Weights of a small mixture-of-experts language model, trained from scratch on English Wikipedia: 412M tokens.
Below are experts of layer 2 (counted from 0) of a mixture-of-experts language model. Rows are named router (the router's row for the expert), gate (a neuron's input weights, with its number), up (a neuron's input weights, with its number) and show model dimensions 0-255. Each number is 500 + 50 x the weight over its row's rms, rounded and kept within 0 to 999. Numbers have three digits each.
Before each expert's rows: a language model's description of what the expert responds to. This comes from a sample of Wikipedia text that the model never trained on.

# expert 28
Description: Capitalized words within names of places, institutions and military units: United, South, National, University, Regiment, Academy.
router:523500485495476517454477506546537510440512512529456507608548492503624557523549523551501570559516467524454501499471481538574483481516501466565521515497302517461511445514483552538506513505502522494534476503622539499495587330481499417476520488367567492450416594506717498524488491534514643526493480508476492472605543485576483485506474305524473681469444524557440502444491509475387416515607551494461480493428506534530558522504450549482514525502512413518513529512452494546535463471496588393481552540494447511529472517497498454506501491518505490581449535521488489548499502538512491396477506446494471472518454507483417493575467498437480513512501445463472552492456501577518473488553511537493468507533487489529465350463496528524503488439525529451410486498480505510507502550544502
gate0:448497463552517500477533551441502506561402465555547512511477516548539463525459423453517560477375470569449451522479538467481493467535451493455448552581533591485368446502500509571503457488502486547419460496513397463463498496532527542473498508569413464443512494477624376412496513532499522446513488547490563508553503518406493509502528568424459510573528488510468618572501559484479469558378503514419412559479538456482490436435507593451636467466505538416454587416549436533429427505553550649567443486481510479500506473483609522562528473567524564422475492460555477554546485539488494562473506393532593525530500592566444513440489501516567468560541475498569466528467579524501518475496526460515528462512518508478543532632445527529530415561413493498460492503467436496493535485476425
up0:517416552495515548442476521442539537502505496410487488466514543441494469530439473567503514468468541477512573505549463428464485472508506512497502437480524459567586534496500533415482438572559462526427508474570451586466514566528459486453407541470496431539468478540615487544457408500542471383498534492425440508505551471449508405561573504485563421595522362504538434523556490446532475499498450504505557476512416594415420563526504445503528524532594430496471536526487444443418520470445629430474484550519506375614541483545520562569472399510477510530521511513558552540455451382559551525537468493466531460483565520414461465545479421503513505549606503529478545522496490526536548495477520501466483524585436485449524541538521419556576613557547425482599428602594492509512479538533526
gate1:486558486512374460479579533490549537484417469572446573638540485480483562551466419504525445580406578580509526493499584426448553555480421454536522547507434550552479445422425551567484462497483455579555484476504497526530447464572479479573454583481418523498521505431487441509434513550565556455443514475459494450469487500479605530524501483498517509488520472432545494444574549467497458536448562515447406588585456567474522516470577439561510503561526478455562399471572470500616395471518465488598520533590514477546545466512523465514503488547590561465472545516453485496567486548459544491503605483538469667546494484550496590558391418497586557515491524555487520419541457491452576534441464542477485523467477543442483546489481535512515523467548505489568542538369483464521495474530525
up1:531532473498513537432350507597395558470524487427489424460473437470482534501564556424529571583555452487398517426548469556540454519482553503384505451467479514421492552482546477537560507492473458523362514528481570494508523504551536501560453459466536567504389455544503526542581528495443468444551470450519548560503432448450438534483471442527514459505438528530554497567541479518511534492522463535444573532525459448501521517527501505458486497540402393568506532524532482561457567545502580441381565460481461493430417417495476559549530494472496454636482492425451606374551580451530423478477463578496462446501438460540508454480486445524432471489481544422477503547503572560503451573490563500500468521544523466478554412534491479439519423577456474604558459496505549453527596568500563
gate2:420541527519468532481636553494468501452418441509472474469399501511379519455472468477441497520512499471456466552599539518455500477556584538414488518508492546454584493543582507527533460506452487595486586466468543436575495557518451500444508569542509517546459490515517452505512490525451515496501502503490518495527498542520367545541482454459466569480583512602480584664539526472420554622389427533449536508547556388528458488415431476542535566534496566479541397545436474454432479577450475496449459483555494627392431428528455444530532456550426492464489539534441510428443510461517527422449479555457535526577476555529574519443543437583530445389468541491466454560400503462484485472499483490559444527502456557470524510493435513463471452428551522497533489553503518541526531524424492
up2:519433449447530509630472438553550453504550473469474535581484509499464486536525457460556432451490449492502526557455461525456582600568439502530460477497514435389514501485444494562488493463503552517550582376474410581458474452500504486500463522463523436537542487485473462447512471527529476517368557430486497531539483508504591527549478433509433480531542517448515489538505495508478525424537522476431521487506498492536517601482485439470491445574493577502513526492472464514433434556534475515524548533557487474597580536412460510520364502459503504672589403504463401535558518561502565434570479481499588545431579543470442468557599501467422468491498537484470575501514443506435544426525561457445618455500444571497512414490444525559576482598596552550465522537463387481487482418511457
gate3:568464455482514427496495479461625511501408431556469494609543531516429555580525472540483511427374441488510458555543390437459511493455533450449483396502461482545545577497595475491550552546498414482527628541541506453533391500555477459507544543554511478583512517511479459557432513507559425467487519523563428433476467495539425502567418548440519516477589419477460500506369435498452511522537541478560470521436501508521452590450520425491514468569488562602502550413515521471484534503424510492476449459468439473548566494430473505488459501466519430495511457463454445444450523519582458506531596533505487521558486444488463526502478389460464446541519435365398467486517498552454533499449534551479508473467469453522457513533532514586397574486564556379590535449533550456492446503562497
up3:442453467528403430466396455465500481471519536465448451528695498371554589478519499489435488526504503558553515552426547576550450585504508505485512541474538573531447532495535529470482502483505490501486496469549571491506507453441582554415455543514475514526487552561583491432468493440557534528514436580573451497542478499488495494504506514508427484417507469556501518449474503446500478620539523546494534478507509478482462493504532558509479483404471431542440534517490557586410558548556527436435537451538404500491538630584455446571476530494518555475405470565480565523454500640621522508506553475482501459531527529553505454520554518527531504474629510494504499398458554548487503471450485620462478479536408553510571545533602572395543595512513535419509578468466541470467494508575553

# expert 21
Description: Common nouns and noun-final pieces after the, a or his, such as time, team, Party, University, country, and suffixes like -ity, -ation, -ment.
router:434522496723444559480510385562536494414522481523464411539554502545571451481489525586475523592494484516486493532445570486397507369505488445577489498498492523545473539501519499504477566555543515579445533486492448436511519477623513461497461436546584513447548609496470499433463467569500457544461508514471531482431468550437378556506477431567502610456477541515521596383474492496569564559484508528529519436472497582444453485455582492518499537494546499518463516441529536504520464533428566454462537429550522509551466482451473473495532512454518549522531396604484513533514491519471513440507583353470451545508489497499503498533499419421526523477472493434450590479411520569579433492493458460511512510481467461463430458512516503539440565502479465492458562506587530521462551584623532
gate0:527521546469468455495479486466570555476517468580526509565513554508595525546516518539509446415473495492515458571483599512500471491542472517560503542547529494510434496505481405528489474607540485481507462501454467534463589499548541488504498511500517593380467433547597512469511531418559482476503531541559489469535562402545464545579494516394481594583467557554499547529466563517497496498600523569531460539517508503544528441438458518454478421524483595559511588520568513453486555478412510463512436556541518518462520540416577555482539511508579501546557486459465421497413449580481438539624478446502492475540441446493597501526523386566587500456517554452455531428589497500587426468501431452545525412396541530403535538506534521484512543457468490611388499489630482520440396551542567
up0:537485581549422537497492504533607486505518510548528480536544492637519423506424493526502406495454498628485497457438635410479517515506550528491589537478478396539539536480482486584349515542535421513494524510406525520553503448502501546515499505468540519438521476496496502528440504507659523449517444521471554486478514423515501589535525523577511523514447482609499482444395546541561375524523471572516491524529525506502511466419526544529471494485454500514492507463545623532562495460485443396585495414497590543442566534481497593472559494457533490458493552558470534460484442453470509527495449452516539552515454500579479554427466430520495513559486498465516563529515458601511427512507520497478558422532578433447497499556491524478467566609511543547487563542531382558517427558617577
gate1:471510525504529530503504418449544519496434404546467512558422335475515495584493517467434511604459598463527584577525452514429552540444479552685494447540396555482534502590528416449481444495529524452464510517515509526508620479460475454524516433450523448422474519484569548441508496551524491465445491548579517546560530455560465495584540576415539622453512450443493564488444544450514440442482454529510407499440465540516458542430529576504520533411524513502402536517538518531464454433488438567446521500542401428596473559561493445500407510500562521520503424420477534396563501547475462428509493515538473513519461480523537558533468452416511478371471468538444535569525480541468500512527485435493485570453558483509471511465527606465507501430530502524458454462490462468418510491470476
up1:493623564507491513565481520447511550591441452633452528458468490553489489458486476420504505537521519490575387501565552508498524411496521481488485476589497515460450484593490536420504557480437481441471415503553546477591507506568484469544497566525515527547449460445399573518564464485433509559494544432505566617380447417510530484417474524534423502568566515569467479552551576484500502468452533475492549545469450478458490469598520474489613511585509476527505457429622443476551456445496596476507499460547496571543530450549473508487534561580596535497519521512446500512539415437543552464477406557413550456499523478499461511523445473446447448499588570446488559479538491547403393450474423674527418539514484553442484517465471473526497516470542508472560505503542504470471455493476573
gate2:486467547438523500510491496534576516494554375543446536485430508609485479547450554571454445430558461455433509578470577521455557475509486474478452487447454529510625505459417557530514468542526507514473493479501494474485581341514413484524488491519446516507384502419368474486451431468555465526552467481484484464536552492591636537437515531421466488513505393518499565425464556541510560490504479594447489523510522493593532492550517496480488509515530488503449486484522451404499592541488453548462531400425427579499555474558559512571502514461568539510485601528566433543520453576523476489483424527550470573542459518481516529503538555557542556472561493534423579443482536498509492477531550507500394582492430485413492477620572465471470491509453521505430453390565514487373485574480465
up2:503465531617555565582504484495479540519453600494466601475452433523462529435465468490533547467465557503525512470482423475541514437486496566591453587578482604553507423522534541517519492542448417479514470519480476582479505500534522518456548500457498473462498546539546467624512586409433479544465580474612416540498537547393504522373503510541488425550511502448533447473516477419465461488502466482458543524542483552464504545424527445524507467556479506558572485406495399477474460517431399495482517540538545443443503532499542556409492500488451517509503439487473492530574563484566571463496471505489515474536519471470489521353469538491515496464489524537457489601495405455410593468511550417443579450515467479490527501339428532574482400459483491607565462573498578486493594518466587
gate3:480491510556609492525549432511544489459485473519515555521454556481471568453512384542515414528465465505442462553514486508511418511584498498538513500618459568437544513557550480507552442486469519512459468520485442420578486438520492468416458514517534491513495501521609409582399543575484457469511555560431564534553516534496498501511501408479507552542450518454485443554414489501543502489516590519484534575499441415545593519466605490417574414542610457574454492539465481547556433522495530404436530563487480501487566557462554400533478510490515499467538538510427397525411489455535501557482515446466477428497504490480530486506464441464539543496452517525494480491458606440469492499436408479662443552436513529575553412475513488446432472475519440405465594510595409402494444457527427
up3:490555449479527455419389536525532577506534510507482531468536541524414486513482481369512499572525451507562534540625422460477445523455487459481495498508543526477477416484464450483522466536514544525581503361453506453575443494473468564514448562482549591467540551452445491497412455565494567516515587502394488489600483513507605491531471457484484471506454517498521558517493381550533483457503490516468530507632541617416504491473629525546408528625447511423492527476453515454431552616513468461418510466484609491518399466531415507428483475442486485592514582532496510560585509461513452555452491536631411512507511508523500489521504496487457491563513441581570559491417451457471527542476456528493511576408534493489488528564509477550548470530479506537509507451398490502474594467477475

# expert 35
Description: Content nouns and verbs after possessives or to, like his support, took command, in return, its entry, published, moved.
router:410461484491436501476547329481464569488578473509521489522492489492532445654546591515470622631531517468522429500468512459499471512502419478550547510513513478477519498528414500491493554536540527551545533480482547489528583575531501433450574488569523484489456660346507517479491469505488460560528505475516494503606497650479421555504489440560488547560548542573580546570479421470568575510477562540489485504414473538328486471479472489497513561562578437484445433458493477512503490536410526496475477429448572452487333474449475488500489471478538529498448538525472498528475470504523469443452434442537422524505461513444612498487477479534548552474465499450593493525465483490517502506555526432466485494557527462513520457483500483493571458443516522547568528508561507489522502436615526
gate1:509454419427455528501416398495488461518510513541530442505434552504545478489570619521428531495481427451604453567460398450507506488503458473473455497541496485563437430509469557447493515594577429517446592421498498515513451509394491463490537472519473521537484595481462469470393400551483515487459582485591505505485590534459463410563543512541518509405541517529547437439539407455534459502537599479470509483482460511535465527425560529481549439553454497562379486423520551557371539468430503488465535578511518506470426406485507470477409460476504505557461489445467452537469509511501481557561460478474552443452474507494602481429532523485597609473505476477489383532511494493463519570533465548652469462484521383488455466511435541428469505516504530552432456495421609513519483513491510
up1:608510478560444512558562449494485530495480544423485493537453502519454429508487540462394472442534504511510578494418573506557484486530520567479587486393435534458439474399439555552483432545582520545503493501483398495537474518601583572422474400497495508462550403508493526519568505532530525560407491645486419484518494619473507455509441483457599458495573480621479617529450547451474544577447517509504509577432439508545433454562466467509435468429510433488503482479504389552548483548525458462584519564572428501565546522487507501490512510562528427533498458403510486446485511454564591461497519445519468475418517546505480461556593530514524530483586601525508432539544598411494478519403482498518554552546455533460498537500494468538458459569615493487487537567523468531502520500515512
gate2:385465543542524360585523492568540495526461493497405548548495526507496553510541512540490511486459528502508431429476424465563460482532500486518519439391580538514468548519566556457538538524450561402454570539476488479570527533409487449481583429569535592516476411487442452430567454434556498405431450602509632629418514540509488530465587509537561508498484506456515585534471455501482482592525493457525478517511474502550548465483560458392495454588447515488456478578564493505607494481436526487462508404549534515456382518497499445476578505477496509568530516492435420448514570418515510473489423564575443521435407502477524524459432512473423508443539490431477386491527488557442426467552541511530457504555486398500484458434516452563549568509470501474534566531481468573515487496466488
up2:522467586494618521502450568448436505393481470603443445517594444532477529524540524495512459424554445520414591534429560448476490521422464533479474578584493469506457469537456488526492555562469387553583445496605550478524432474540526512511429530530533525452540523462465445560427576513494508603522510483564459482556508469474404475440395434516506491445451597570462488458488465407557512529507541515482463503574480466478439541497462517521459479410541563499517482436536455448353495585479414536535473545449430446553530492441486455488532492465529429507426480553522614578445520530605473499434509460477495416555545523480439478467427486557450545514432498541527481448475479565549478538460511425449454587485553459522481598555496489487545480530553441571567570522515504481508572457499618
gate3:492545490553591479484501539514535458514463486563504494435490542388482423634481514510531461518455561467506482507459480516443493480454427495450517474442465473491456533445570563550527460461529501541551463566525479553489562580430523564392500563508536523539515535436443483486599433486567621509448433433598446537512509595552442567500473609467534572479477471514496497553509482565581457628544465556430512561544506523530477574458487553485490491536498544479581528490517423521598474471456568407549569578444479425433476512576466595540494496440467535515515508517476418561545580487517509546522553540518439549503455447523504537453547457499562494450469599496524458458564502472478456399513450574443406568460530538577428459537506548325505524496425524495483428463484588559527542546488424
up3:447506531608490576541597520428538480469582570448524521457485541550532502522468536511468498584449484522448498531461497477547445493513527505522506496523540459544309464519522545526585548444437601447524567506533483504606556381481423361483475540496453428512471502475444573437512575491541512540404530495553565554528549539521532566411472456490418489552511505529572570488449463523469486423509491469466437474421538481548448542456499633522448554544484502465487446428520473529456458499498479475528457437522571395466565460491428581508432519545503521488531475445484593438471516533457533485557571477511437525608484470470403467437503503514505377565570451568533562452459512514509559518514549469512430543464539517520487428576493488501502531433412454557500480363597494550451446492489478
gate4:548493584551508500629539622443502479463462471521377420527520505457527550531537453456572516474549490435521463495594454414459531536519459440475541504439466577459549537540474574441564476504425475563490524368565478607486552491520454557437472543551477529498522506422503483477498532518498525527504550467473527518569563579485472582558568550505457500480565646413500531485458538499592450463574522507504414428596469563493439535534513494484564470516540484473457463512529461476459480525521447558416540457497500498524535501465431471518499509506403445519491474503385457543608465514596567535591487487481432560540510473419575489463505534472428537434412462533572590490498428527486524431507466577437512573503501420536466519496417449504492418475484403397560503549491430444592457528475475
up4:493453493528471503541430555442558488460496529553499493473540472587477563470540433496525513422490640524539478569545412532459575417483565507608552510467486475519529439473498449477503598501450506517500518467596525493569503528473442396409530557559575536519530454495576586433428539498367554489496490428477534577492439485464477463631548512552502515586539506511473551521430499477514496459419527472526547546548511537494534477459489560504462563491495475483574424546482477496503438509467603442518495516484629479455454491469461445517461487429515483467543454551595488480592586445504553454497609533527481446502451461416491519486458531513553448537522462447522474585514533584519474512602448519620410436548418452444453462423542461574474495456425423496540390495548413534493524463571426

# expert 6
Description: Coordinate symbols (′, °N), plus signs, zeros in tables, taxonomy Kingdom: labels, and word-start pieces like post-hum, comm, Spe, vol.
router:476463497507491545483455405505491549496519466478513477472578471509400559482486501465485709499490526481513466473483454469490497503539475503503443459372505524489489477486479540479518535527571514538503582493526599430444577456502456367468496551556504515438524437502565506559484466373519509554512476498473474446518478565564432383489474556499479569537546563597448555537467498492478600529563516516473521445442513534430384449498554410414514513513547551488497369574545433482493483550498429457524620458492579513525523484455495509530595504459472478531449559537466446514470512425522560487485503542474483510507466498514598468428529515532510538490424479478567508479488476486521510432489489487479521508488505502554581334494527480512605473507501582467562505559578563468492304481622517
gate1:560443394471540500493506451436545537410519465510351564533557586502503620455483483523406471555450467479484453567486544456472485443579576527560441579530495567456577512480546533507471468452405549512551400474527395463462545465663472444547456510657515493562492463545539519533486500516501531443534576521509475507496575494550504495517534500448512467541473519452507616540509435489526453520511485638493554463475558475536455435444512464557474459561503560476429541567547382493534457570571538516462478509514523512466500556530435491486500531516546593510564483454429572528425499524448541413562473479468420465490406461556547445395475502492490513510378528507563509530467483498509470472470460513508460664490504526492470570501459479484542482499557509430553578577470524555551476510516497
up1:452487579480485510513556531487501384441494571528466485495490492566440495497605464454558477586478617444530536579511528644472578454474578485471513484487560480498512524548489559547517483460580461591530571476512556526486443505548381495546546530441524491563480505470486464560458499462480489483440506521485539522526517600432514554468509516545413453484513543476491614533460505529477481568510493534490483446499456562551585562505455455543531407497497463415550517489429532496471504525484484528436432547431454521526469426457546521410407490458496461475426440496559513518528514486421627408578542468427463427497411464411448461628476445538541556513600404474458543518557530428596469606496525406523436483530461481464571401457552557514505488464480502429605551485498552507530432549440518
gate2:585588583538521518498468501493559509482443478467559514499420516421462432457532460422442459549555557463492580516377531537515550549473482484507475469498484457535462600610449554477435492533600366602521491451519563457459516534505489518458493463594526503507516566536487533438521498581490523549443454455532561591530499504506544558468531553523461474559473589473487480550472518552585498416579509530475457461567529476534530472439545493420541494498544426493406553472526452593407603493522405480574548578553501514494565471451424489399573444480501426455581572480488525487455519497524470492494459486433573514606470532569529505457492580533409558465508558462537454405392528487499520389630523536475478511519503553522457503474543487624525488440492531389491445485509515525512459504528538
up2:485445409450462495489528525498531521529547504563488506405466538488529568658458528437552422535538582487500450590454500502405472539514501442432533527466625468480505478512548491458512434431510400562534495497472443458533513529510528520449533515548483471522476572513477441507521509489461521484520525516597472464488485463528497450466478456571472395599460429409580436432524462430561566466410510448421462586466558529398474530474523412529482523525577545506429585464492552510531484458445491538459569460530492526614579483462554575494562537395492507531530445460511476417517525517514419511549451432443449589528393483635373524484491546491450565490537374479475480583524467525424438417442519518520528522510537443543467496482471444533459563510429597466507497447558513521554458523508487
gate3:511536574466475566476489536610480473539569394453420543511498463457482576418511636459469452580547490518447454485523463431465571476516493443423612588464529501546536570460495567480500568501466486501498560469430381443457464482478477492488487552623426564521569514533537502586447481467476548491471535447494499466502540468550432541480397556520474475570465508462495535477552494447557520476510547543442481504483480555452583446435406488484517503467507596540569393523498494481571561413518525554498508612531458528455504518494443563555525411495451565501421531515536455479573507406492413448484584488532436637470478443556495577583487497472470553400587439554464463531465518585551537497469562518517478493572460465503562498457483509556462529412522481539527538547404567543499496555433550
up3:472402500408475527502505415506538473567461482439436591497521429516499428525486446519434390511430493524375445581513559467475508508565462584475462487483569564548481569516554486528505476520471550429370469520496410569492465573517447521560444517525483582509458510551447463495521501490416416500555460449529579586520472475503510617556428445554495512544483452535426507439574508391507528402605475472575477514602477583521495535489446570519530491515505523493517548583588438454499496541485517428603525464504456504463504465510473509544605541463545448585498516588511574399543457556491432532577598495489455499552531489554526533646556531537418519500478493461496480503442496527510538470463426533521435482497587477491462554592523513480516554606556532537515551493496542464538503496419458
gate4:528542577467453516571558515540506465492394531545494483503436504502440516528507518504527514527497501380493454418465400463548511476601497524532436506454540432526441492565426603482533584429447493437553494518505480472481482514448529493497499451483520474616499410432542480447479517527567461494476546458458448529503483468528612428522401495429467497480497555527557548571462562419460537498487506466577575507498497515518511472426519445507514446620424447465547488423519483419500591546456519519529447474494480469554487533517423549540559474496442494438550568511513474509398593635451532450559564448499476671524465612532495441505508390547447495458526573436507571548473507470512543491516452484498518476507500504526519416467393498614525552390472427585532419519573505522411459537539444
up4:535560528545462523430450513529488419575543410440533490517515462454507576452583523500437572401554565532494403424453478545492552594610429414496591567522479526565497462551532495554438535495596438467540505541488448553463483443552564440518522579465479420519471513576472449453549512502440571473457503441503523478465588465525415503552557538354468563486536527485443501454548482495490534508560507527575520547536470404429465590523536569528505513499454544527493634474456504546473471499473492523476535464583460499509486544471528455583500523595427508451537547489484446567480478526521525510492448632453535504553441385500445504476417593500474390444518508453525466486426401550508490477505601600496527542562568534536447483467531513506483502511437556437495460450447568584466564450469536

# expert 23
Description: Past participles and verbs after was, have or to, like found, shown, described, released, plus blank table cells in vote tables.
router:597458499495466457517528442490482453596520453493491510451544509511506462581493585512488590521508377524510509474462468446485526549531441506505522489532540501558497499511503540375497495422576534506503457504482478479532479444561522423494455415568587530510448581400556451556519526507507564549464500474415605468561583630491356573511517562507475537578575525550486502552450451401482550505429524493440498507407485535387531543498448529554507453487542514531476472373523456412512556526459594492435505423478464462475405470513521456536531451474544500470432495385499500508491498374503494538483496470563450520522518526478689517496478474518506530501473548413545513509512491396533474469570514435539383512455574575521560433448469474574559459512499543494566539572510489534479517414503526
gate1:583543520397548578422525456467349455471572479470594425482468482412431540461541476457483516573391481544485471464459502566523470482481506508496520498560518417512478548549525509526499535511418499501441483495490503520462520540385474405453556542577507476489368491551519453578549463452497535382422437547450507489618520514576477468595518489450433448555456511477448440464480529496562495541529469462433526425534486482520510480414457496520570475471568469504496468443569490476613498541440421577489470538498456574484532524504513496616482465483484491469434579536493481528548477456482554487510542435510516534595439551503533412492451470542458501422531557484538478494528446538420473502506518524513423515499573497499410598529425441518471460452551456664571421542551389454500496450583496
up1:555391423516463447473497500518543523557420461496448494436559515606533561570466558543587494486511517552633530434376556428558471508506420549514430587447459420523412546514512505563402389502503521476504469531488471514487449457510488475560480386572511468587517567545538419422473609458448426457530588467496535478513547512473543465553486519537457500510464506455574528465413476525528531438459526478581530477543493527536485447496537485474470566520541500521546542494531489535569513477490497517564552454604530489410593502464478411543483490477602558491535491494404426545438488499524531569505523523452534521434537518528533527467490377468526472490417518537544425459444463358434478470502519518517460503538443373523535427508546442426465549584393524525528506434516486533480413448494527
gate2:524555436438454483512537455555563518520547518540522478602579487546495599503425471526547453576497466471506498499514524489532541464539426481552470541488567472452447487431506539524536441459540421548450471514556534521539532499498429502441550537509472525534418434452445547551502486442459447557443514367629591560597551495546462446521516413486487615595485448521553539504465613537500476526574579451476493481546479539405501515442430446567550461511510483541552583521429458537369501541574515518451486520465539588468484485498501485506478506471523478497499567547444513440561540571446527404545569436463531433427628517693491504454574551442494505537526562528445494493481546511467518457537455496610540505499540512520564491469409472579473434445475554530453531525526573532477451577471539
up2:532388433468594537521537433416592532390577513497539582466511491525546466400527545547508534459525466510496549514529594471476460496609522498509539464501503615452525489367572513470561566535543459588521495505510457441501570499467529536433435550562460514478460418487462509548465543519516517511491481436505621513507596476571494527518513402520476471561449486459486476531501437522542490483575542426528585498553629540457496441567461501454456389493517465560518484560505500534474552496450556580483520408439548513480467558544531494523553515421532509570489474476587474477488496603465475484481430601600410511505518530521529494473474452494452495510506488421476698484510475432509518586558530481562501399586427441552533525449519445517474476513469500460492595482534517550478463520407505
gate3:458454440433521481523492638436444463458425484575520542540472483495491472463577461536483407528526476537441504527434624361551588552460474511534490523540541510447490441438433519564530468577561507398574514431508504496524459506441464547483509441506425482579558507471507507543553407528475554524431452428384419473488580510425583554558531525490517473497460561460408549477488491512472521421426482393532420502476458461553566467506544520538555484662452399521509463431555427532473516498513596607499413514450421447513535473470414475474507482431603453497491563441535543519528507514581535489556391555492529533496492484617512492533508388500474527512487516496520548534504527502481504537480537580546546529472501554562455487524464574497489471516535474571467484503508522538544525472404582
up3:546492476496462386495426487538439479480550571370502461515528469566494471503463553519545527502443422460487510476554440586543539414544621413424465477577495561438450482515579495515631450484567492584521535537522430446406569521593475392607574475549479531470481516482508495546564451521492505515615500536526413532470418453531483481355439490512476487445537503492477502482442513523521488500448520516536492513604508537433473479451532507442574458500474515495549449515514442486484511454463490411497490533587596499501590523592526540425493536488395511619452604524491511468447472503503449569512549557560572510497429530428518424440491513524567438485493542486522540461541525524447511524484447438452472480547402519417558484510557524587489493507508521497413635555477507406514462519493536
gate4:460507515407419505503473563560531498467428599516452604480590554538537409476532474492434504511464454586603508486593455480556508406387551480529571584404461535500471463395433534490492463496506444490456440461575571516470460490534526444563523535428503508472554443490581511479486572588512551490447416534442542481613484458450541495584419600505530591547494472527467465572473537489476427512497494486482518466471558562455433518444387493432496493412489442441568485564469487472542589550463505463493471460594542487427479495391536513438502523546508488584466526452431463528488539586515564530545477496567486574552452444567486531386492505433552620504457447536491482520448573480500540501538542503534588524454416440495467514501462578512498567494470547499519571461505480561498567471570502
up4:470556406482546579416521545490598500418496524463362470414523541595501447478547511517514493523519529578518561460558502491534479484472508460439523606437425506501500408448540498575459451597578559416530456501492582524530541522564518553519542533525464503504526465484568497521550531545599551574487393437473584490518570488582478443565453501471423501536507455452394462474535476494496485547534562488538485469493610564460534544445391494432414606498442507403550542588477475560578524582526427501540408414518489492461456493473484424463527558532485552542538466507485520531495493511498522557469541531596446512452546548567454444366519477488489544460447508636442515564479505445497548521568492613571529510533535464473523491489572503584497401523555476514465510443463494479549513489524483

# expert 0
Description: Name-starting tokens such as first names and initials, plus U.S., USA and $, often in lists and tables: John, J., George.
router:487494492482526524510475508542532553477568496413495581532574471515482506475537486522488536610513575502470486562517464530464481510545468472561507482524533500447487410591479552444496479479478500469447507491579515434427533553511497473490665454446533499543458531467567556419561489512489549543537496503527485492615570467479356468509516417494492466482514467620411477467525502469420491543514592485468524523280488548435532548516471544491512517543534422498423495526546521511503522531533540483474515457479569483517589488507487556600522489487526547552593551533444466511507406486575503425462454484562569536523456512484579506512420519550480515493563478463426550466434449566533420494576434530501463524593477440542455553654493464525480414483459429511501485655501549473560389599524498
gate0:454591543430483427514454468458468370545510534488472510463487505428558519558487517540472544584452495496567490432486535439460535491563509482477409436606532534523533526609455595517400461545579502540492534503475561433441494460526493495451499498455436484496480484589444498495529499581622531448441539445596474478467515509485496451549361444532495437517430500489496600502495483493491539573543564516559589520538466449479486448525527464540504477576568625523507485547466489451611494632451520530496496491553542472460466513426464546525545467503549517492562503511501477392484543533520505522474550491463524485568461534555469525524400379541541708425499525556589515478419421389437514489566496462470481423534516517525550481431509518471480523481463413512472517440484486501472513590543468
up0:408513453514490428500443511474448466522505523415466642514492542539576504502494500529556645508553545610504478482483454477420464495550519466424426501506589541501556474546540514582406456470465476451503503508485524552468457458519453438375540487480441468445554489548508482558590557478483540540474558438549485515464563523478435532625452495507392405569514464564459535538479491503488528472436502493453538506455554345415532507543459496525459508523587438524584500401500541537531572472451557476582461480565525518523423546431533524461459426456473495481440566481518553360478544512529562540475545550528490420530514536531403482426454452567546542409442525475587545377504562531469456472506539463523407469579507470431525466504516525437486556490540506502457467523499467426458493570451554
gate1:551496461496487535481529507558464548510469504549452523485548483548549477455451475502364573541485444529440615472355534549530490401555550584439531508455520414491473389481501508547481516455502485537605557513518418408425542405491444530382423510437510511457495525565441399531470515471529492552446524420535454611460476425554495532485479513468511491464472553495484483585534391527406441482489486525501551461494451439485425486527485439586536554444468502469511526522526577506437483484422477540390569457495513611504487537430435543490501411424513456571484533597511502533510387525523490496405534450540582539463491503463508518428445467522483526463547543506413477474526497401601531500468470490474492429443561484399447503509527523560481575480475441393500518490485458531545383500508474
up1:505505452471517530455516615410587463506469477437567539511517507484476428494524458507492477379481510531503570473529506448503405413492532549510444617458526457563467575591478489515513582514566435504502470455509583511540529545504449561501470558448521418524602448511432540462534472519454485564502496484477462491477493523411494467474437578514445538553350408524512426543434526611524567604542563617512462526458534485512528593503414479381470520489566531518507460489513476493493589371512558513540462457460442504613444508573424443479528440538477498466502527529461464497453473520525429543430534493594555530457491584488530549470472494492552509362533508530446491442433464545485491544410592533518460485450480474442514465469557462521499539490533510478482567613584468577443539525493422
gate2:491494435495451451541475549433506601544475458583554482534442489471487495489510522569474554463452465449362564496557428493521586533506499537426542464620490600384515480542449561535455442463450530531578543463472451495491479522486534500577509456544524499499581567506546536525455502525545520450465550490472582519525469513543472504570456468499534474450531477375480589442466541470516360501479517417502504511475483482419432445493584445478612519499537517499508543461490551529467582514441485520468438477536449527502380592462460518495520429490520519465389575531435450513507541521456520440442426522483414443445452550570451534528461507552611499477520451583435398446444477426491501523389502538445413596468405466482566468554433498513487524448479505529456584541537535527522505609534400
up2:444549557536549426499544424561504480523524406505528512527601468468585529527558457360440565507575574641460512432419541450475450500482477578496569490478623374490507498547546447517484459522519442573439447404394480451449474490512491440426514547524428511503496480550525530421510436522400529444560499559533487424425515376532431425469501504519477502464480517487452511437490457479456552495468447555552468484491515429527499453507466481555563469534434497600530431501548562508530484523538512401419541510465503495540520527444489534453523513521403436467648482550503431483403449481442580445485536516466502564519467329466512415478549528517547510470515442496513525552464484496606476437489531512540498490472530520569516513535457576552568550455520457491437504472446479497577500530526540
gate3:472469506516550501496459479464475479501491446592517526513466429507479528463592420465395467555492518544534522474403432453545462390541419546498459496542410532445550484545459488376545530408473402521500521430612437461505456430520494520549512477502514505519480573456463460496453533413510530474474453443557494460504459590541517465480502568457552497389588505512461478529480436492497535408491537549454472511470449513696577508409416479476526523460435427482489464476473519433515568493482511533523484479490452504483513495423534501574503508478556587509551418493477404425570479518486447500511521546558539540441445502498525472459428415524528527544555515568519500452531540479586604396580498515484601441568536604505557445573513408482510465587545446499561479497508520518530514383608546
up3:511572539467494460431534500528483555556505466450473501487562534493511500514448619460621440505511542514491589500580550492496606569550533495503523503470639498461483452384494519565473526560411574472524442528496441548509486548514557448458452458454543469479533492548435472477436472524512502525491511592407573520440610452467495505555467501523505535578469571464519583511495539466468494578603472494479504467538436434470434508498509529590513439513598551385469491508501451588502501481462449476449623571486477550440485444541512495462613486471483414562496572492456493550533408498540500561412436489484512430486499425471507541520429513533496507500569555347508517554509488580505500579431511420539349496579459410508434397455495462460443500450484501521537513423469494512508493582476547